Experts of a small language model: 40 experts in each of 8 layers.
Below are experts of layer 3 (counted from 0) of a mixture-of-experts language model. Rows are named router (the router's row for the expert) and show model dimensions 256-383. Each number is 128 + 32 x the weight over its row's rms, rounded and kept within 0 to 255. Numbers have three digits each.
After each expert's rows: a language model's description of what the expert responds to. This comes from a sample of Wikipedia text that the model never trained on.

# expert 30
router:112132151112145066104066159159124094125143157178166119151137149113097127141103040175101213105141082086127120119105134145173139088118128127172087100117084103168129100052225094171084180169127079157139094167101132122111158141169134100167091125153141091147157169121148093142092177120103117096175130065081138138150102142233125070108155091137081133122099098143116139116176126101074126147100
First names, proper nouns

# expert 31
router:102130140145176116144140160136090161121110179124156178167092160099095139179112081105106130098047108147090128124109131169163196118147166134184100113144111122107137138116146147198119208100078095144087122131109169091123110079087139101131130072094160131125125151142087145176115222153128121144120138149106138156179049156151138139087183195212100151194133060189153144133146152121056076124108
Determiners and possessives

# expert 21
router:045105111124143077150094169139138128156104154138135097142124135078178144172084107118152115054119108108138142096123120201142125076096159111138127145172154128098157088104142038133139112120104161143169133128127167125104136105182090096146161122117165143077115146156113148135127216174170138103100127116123106122131086170102162077097162117160138136177155069137120101190136093101088107131060
List and table separators

# expert 32
router:047134090122155103169125184091092144104050109133198133142119148083096108127175158151091129130096080161092155075051117118182131096103126144165153097175067087137116106098103065143125103140129147161192122148110131096110115080139088124139133089072130138104183142163102101135073220207072139092172153094071170137084113150125111161141170163120105124136151031154112109192150116137093127092094
Determiners, quantities, with

# expert 20
router:088153113140132125118074181123146134130121119137111123199114114107115148135124123101106144125110099116136112113131116157161141069070142144157161097166142075113137104080143117146087172093133138125104119190049108146133131090169106131173108120142182121154206132114131133206094177154075093172151098102065119115161135160163129066121137184180106179174178092173099133130157172094049130136169
Asian-name syllables

# expert 4
router:071125116100135125149128144132173138107074219136125115185088126098157119145090029156111158111118133096137131091050099162147124089133135108120123118121057055095141089133089130123139146184144147150143118185105143099112109077148135096155186120105096129094127189158125083140132174123099091067181113147110069114125133143132171095114151173124115160130170098135097081154165095140090101143052
Line breaks and headings

# expert 8
router:095133145092154087105106128137170141122091112153115139117115145119117165169130133125125120119099123104140130128060184123135128116104177136113069123135094111114123092100072048159126181142141146123127141163081112153151089151121087140167101147135194133131146133143125142172074205135132129112199123077134156152156086141111165112089140196145148144112105112165105091152140138126074113149107
Opening brackets, notation

# expert 13
router:164194103107146135146118183170206120104145144141149137124130150100156096150129123141137136103095166157130104153116139131187098115137165142132139131133125162132111103070144132153073111131112117167095068142104107135075156136153140117131152097093165138086098178091105077142089241165114156157175123168114114146159090168087101123129132136134156123149101107143122121123127102120108126113154
Closing brackets and quotes

# expert 3
router:105147115130123115135089158135118184095096160118145090130153142061169108189093114084136148090145148074141119121107111188146099119031137082196115117183118142128109132099141098127138152151138140094166125142108189115110079105129110114165082126131153109087174205110125099151082163122079126110121115073086140070178157117114143076174113118080112143165146117159127115152182127145107156115064
Spatial and role prepositions

# expert 34
router:097100145128158102159076086100111138074084150123142102179148132079140182177106138122109098102042107118121168092079169142092156121094124142141135118173112075105142118104153113091057105131125162135122142190129146082116130137128115141177127121082128146187131128168132123124102161137162180147135088136103121121084143097111196091126180168163162208167117059173081096173112124127100109167088
Auxiliary and main verbs

# expert 7
router:129137107100159159125095144151131159095141099141145145171121124141160090157149114115093152076073102056152153094143104202205147141121125153163098131108089127094103109088083109130143154151145129090159175155098129116135111124113076122133104097095193123119144126114103178141104184108151087072160106088080157172162122140153182103144127145175123117160093078191100099132170106182089115172161
Kinship nouns, table blanks

# expert 22
router:089134170076110150116115130207131195097049133142148128115109135130147135137120150118128163080143101113172205122109172159196094126118145114147097109154095106162128094104133144141111106179135135147144061143099170103175139130118132125153110073123093104152122154116136137132101159150082117159135095058098139124173126180192079139059155160139085182209129108162135117151143136161115077158132
Row-start table pipes

# expert 16
router:149142145109206051116095117129146135108143086165173128178102154082104156210109142090141163073053085129111121094138166156112144135140182182122167109201135091069182096116154108101102090161129097140154082154135139096149200139102163132148143105126174078134145174127122157142104117144110126141099087098108107147147118112111135142112130130140125152188120064179125117162141127118116122101131
Narrative past verbs

# expert 5
router:137145156101168176090111163162164101121093138204130108121073106159179139209121058178102108089120096072183072073103158156147156140112114138126081062128140101120128113114158124122111165153133156132141077143083162120104118114120123100146063069125123140123143164161110168163119182152125092082184100113115116139153129184129096174160169104192099217135168067100133198155182120124145167118099
Colons and naming words

# expert 27
router:112162161104116107127075140124176138121099124152144073101082173130087127121082115104144180108131113140143141100096142130112143152106176101157106076129120128136149103138128139118091145163107103108165151117126181129096134131099107109185114078103141136121131172142150137165067162162080133123120095145082139174139138130168194111146150158157144145168169080131085141161169122154152064125094
Hyphens and dashes

# expert 6
router:086132158148127091137084126149118128110115107149170101144168134117116158174107121166065140051122151141115158118090126172131135121140139129173113057085091106148091076072141090138088151119201144134131115154064166135152093097143104160137139102083133135109160166141114140146115164137095101138148085122095133137163097104082096132123125145149090138154110095112132145141153116100099144086089
Short word-start fragments

# expert 26
router:144135100128104142126082072211110097109153130150152084160120093146179164153047116102106164095110110104137142135126213142169111096077151127119146122143110131117160109061147119136060158147121119184184144164113167094138128080094157138162118156153133095112106148117099123121096141204155100187098120108063093114101112117124144176098132111143081166148139092160096139148143131128061098130125
Mid-word syllable pieces

# expert 29
router:160174122125118140171085148116108074196073134134129117147153166068095111124116147136157141131108131041118106145082135137175102138122126092141090105122137071070088097100138103086103121140179127109124189130124112052109087144176133139200154055102122169162155173127117158102070199157128092108131120124079133082098092127116112137138093126243118141162121116157083102185129095154045086085070
Infobox and section labels

# expert 10
router:057174111116162103140060139133101138113127132151118125154104142139137149190108065128098131133088093095166107113114152121116113108063113137115138114160135131137117058091132098148110101096121157125174094163049124102097103076153110123186081079114145156126127161121124163171107187154112083138138126086042154118129125162132156108181157153139082158176085095115131127186124140127134123123053
Numbers in tables

# expert 38
router:103091139130127122131073127116128157116077148108150089190100064036132129120078119101094159126092118118132097142064097143132120138129129085148087084158074106152088046143117121093120162182142115096152100133104157133096117153144087104143099138119131117130144102113157134128106183158143138121147140135151096109128135182115136061106110090197103136149137110188044101140137144087099099080071
Infinitive to, modals

# expert 14
router:107154144139155091161116131135114142121101162170145083168150181079117143158119166150080127139092144085133084111100172113161119098102113125147150085169102122086114096111214120120143197150177119108126154173084224129130077154170087161147098117135192109075130132092095150177099210150165110124137147143053171098126133087105199146116148096176156157144100069160071121181146100150119159033153
Table cell separators

# expert 2
router:080106156108128079174070184165094120097114165164123119109145142095093149144132068133164149143132083109152126133101140180181129093109158129174108131152109133129081084083204098132082134171124117110093154164057146150118108193162126081140125133128142149201102161143122110157103194169114080145157113089164141144171088085158105108135144100148108133176097132157106094154183145112088121134122
Media work nouns

# expert 1
router:137123155113168120106082203091103147145131144143121071188097167084117177192149144151124134135140099124130165055122154135128103104110122125111065100142163082153172120059157129108070170173150124091112064140123127097097106132095088112161080146144098152120082137124094136136122128150127139126102178190071115173123156161153168075118161180114100114151114115144099089158189096148123132119123
Mid-word and verb pieces

# expert 17
router:120106139145128134163103117194164141106149117166157124122141162145168125141115159168110134114049105126131146101124110172123109009116103119130121066152132147134139095062133096153149100120118146114131141096128172136101124166162094086148090104106161157134123150163095102191062212167133135061127121100137100107147102121116117076143183113187172148169102092128098072129162107075061099137088
Commas in lists

# expert 24
router:106148135102131079111126166160144199125099119195172126123092167160137166145144113181135135093125085081134104105102122126123119109091167121200113116155125114167136115113110128139088126138138154151136101152073125111118064106200058127219079108072118140120137207169096176151110113166122084093170160108125078146117092132140179066176143182159119118144116085118147116168132116159139131107078
Single capital letters

# expert 36
router:125123128144169074150050176153120122087145128136143056151120123147124145163123122134127146149114126078125129096113135181119104115107127104072151089160140112120110134096109108148011114164108138119131117120107137107086158074159103088187123080089114150145146120141143140168122169118116109127148080168097147114109097173094099137163139080146097165135093115161037111125100061170115103125107
Numerals in data

# expert 9
router:113158138074129116150068122139120162125124134168153115169041142100152177143139110081137160159109095082135167095096119128088070108071166140118133094116137091143099101127143107120105119128135154176088137147103129155165094100159111125147153128143122105152154151152121097169115177130110103159133128134148139140188070081145158110126105071159190180179107070203161151177170111112104127131096
Institution head nouns

# expert 35
router:114110160113138102128090094171121154127131146166164123190137169092164132205079026180133199089139100089136156119116165175136117089111136126142088109110058104130127108090166107161109194150155069154129154201109145128127112126153104102118130163161144107154196160166120063134071164118096079115190146127140120130140092148167119132120156103179086134141127120168090097141178127173077092123100
Capitalized title words

# expert 28
router:053087123090166120114071172132120111136128157139140074173131158129130115153134117100140105096103123078113113092102099135159154167118193112123139100108108127139098101135125110144137144160160118154143105157124152100115151115134066147224092135148121159150101182154109103162126178172116109112154108090081152100152058150183193053157137155173160167156090101213091157142174119119126145117124
Acronym and word endings

# expert 23
router:115123134114141065149093147122071150107141150147130105177153163140113137142146076126179163130103040104167128059122139162188122101110152101131105152135093164114145124103128143102107164188133095175117127156083132107135124121188066086124124097132097126103149134146158110159120160118057131103174106136111117124093115129158158124077159150125089117161145091195069120207140104105122149115102
Subject pronouns, mid-word pieces

# expert 11
router:092114121107122111144121152178163160098121104151136123118149136157125129078128151106143155128069104128158155125133138118122113096130178114118104098158136086093177097095159121109121205129146131137157081130112179099135132049147046137119107115121129130122146137156072160113117182095119160062153122126137103170080128114166175088147148144146178116138200088109120087137183058154114176095123
Clause connectives

# expert 25
router:127136166146153090086099163187164135099156140122136181138137115107115146146077137133094140130081135106128115111098104203097113113096155177150101131142178120116137044129092125119052193133087113146136140123137166119090082084186166080164138175148159076105196149128117117105165215141126120074165127140093131066125112149159157150119187124151108167206090068197112113151156156182148146086083
Years and place names

# expert 12
router:100104101157169073099064139161163130142137105185135086154107134127156185162140036118148168081105136091141159118110146138186074172078095097142065111162132153127138089126126107125121107151125110132149131125099146118066119152165148178217080192181148111106106124146111103115081183149132131067152124066044104114165151174157150091122114097130079119150078042161114125182149101150134130086085
Table cells, month names

# expert 33
router:119139125103162088197082183134146121148115136131149113180073206107113155153127112136140175112112129100121124150120112164128101111088150182123107118131138086139132085163187140155107160112138141094175123191144153114108126180105156126092176109100175136059170134117163147159088154139109125087150110064054163135162104181153106084165182122117139152143112107170127113114157081121091128128138
Surname pieces

# expert 39
router:092135094069151131143071117162091048102097167148135118160120152105099106186117135087128159129082149040122141146093104179112099105077131144115103101146155140094160113118178093083065117144099152186130131175107139128105078160145120132155122070149180118144152159112100133157116179159059098087128056139109109134155061162104169082143117115123128191184150104188125090115185123083109115131149
Word-final suffix pieces

# expert 18
router:104122147113126049118119134139158170104157151145097124162136154169101136148129089112096194096084135102129124180143181134131157077098134140126128124150138143068129117095103136129104114124115086162118099142112137122124160148178118101148105114116154160112182146101072127157081161160076153158158069124113157139128062081190150136094149116108157122121115108179166113111174136118100100047128
Prepositions after nouns

# expert 19
router:094125125111109135127070137133114156151138127149154102163108128107076106168144069167135135090097103058117122113098118129094051129115123112147083138116131075128135092138176063064148087156108137142135098145087163117130076160092109119129135110091120122169167124120053107166148190160114115104159069112128099089159110077109130149149115115098191166150122098135083127126179106184119116170096
Abstract head nouns

# expert 0
router:124125143122129107163076170179085137131121094127140075157144153078129139179119056182109178065123130089133148144128142099125171065016140113122113118129105140154161067126137077110073200157148129159119151167082129093133062120128095123149123104146170127159147149153089093156117113137088104087161075111121110144085122117177174095139115209150119203153149086152085136153142106171097117135053
Name-initial capitals

# expert 37
router:113170157131120057098110164125116145126078117132110119138093101115110174126088164135129149143117100135155191130049144176173133180097122122177136101182139109193117132091101121135107156163119130114194087133020169088081111151096105127137135089135108104151139171142081147108114145178104106157180133126056159180162129125125122087202143054142180135136080089214158156179130158130107144129082
Sentence-ending periods

# expert 15
router:049113160139133045164090191159090154071135168140203076176126162102162150159107121125096165091051091109115181158073125138151155145099117112172130053102092142134089094154156058145090132112113126119131171153127127082101135140113120119180134076084142134114122165129135124156145153150096143132126130102042147124134118147130109148095109182140153137138104088197077084154156135167075106085050
Release and basis words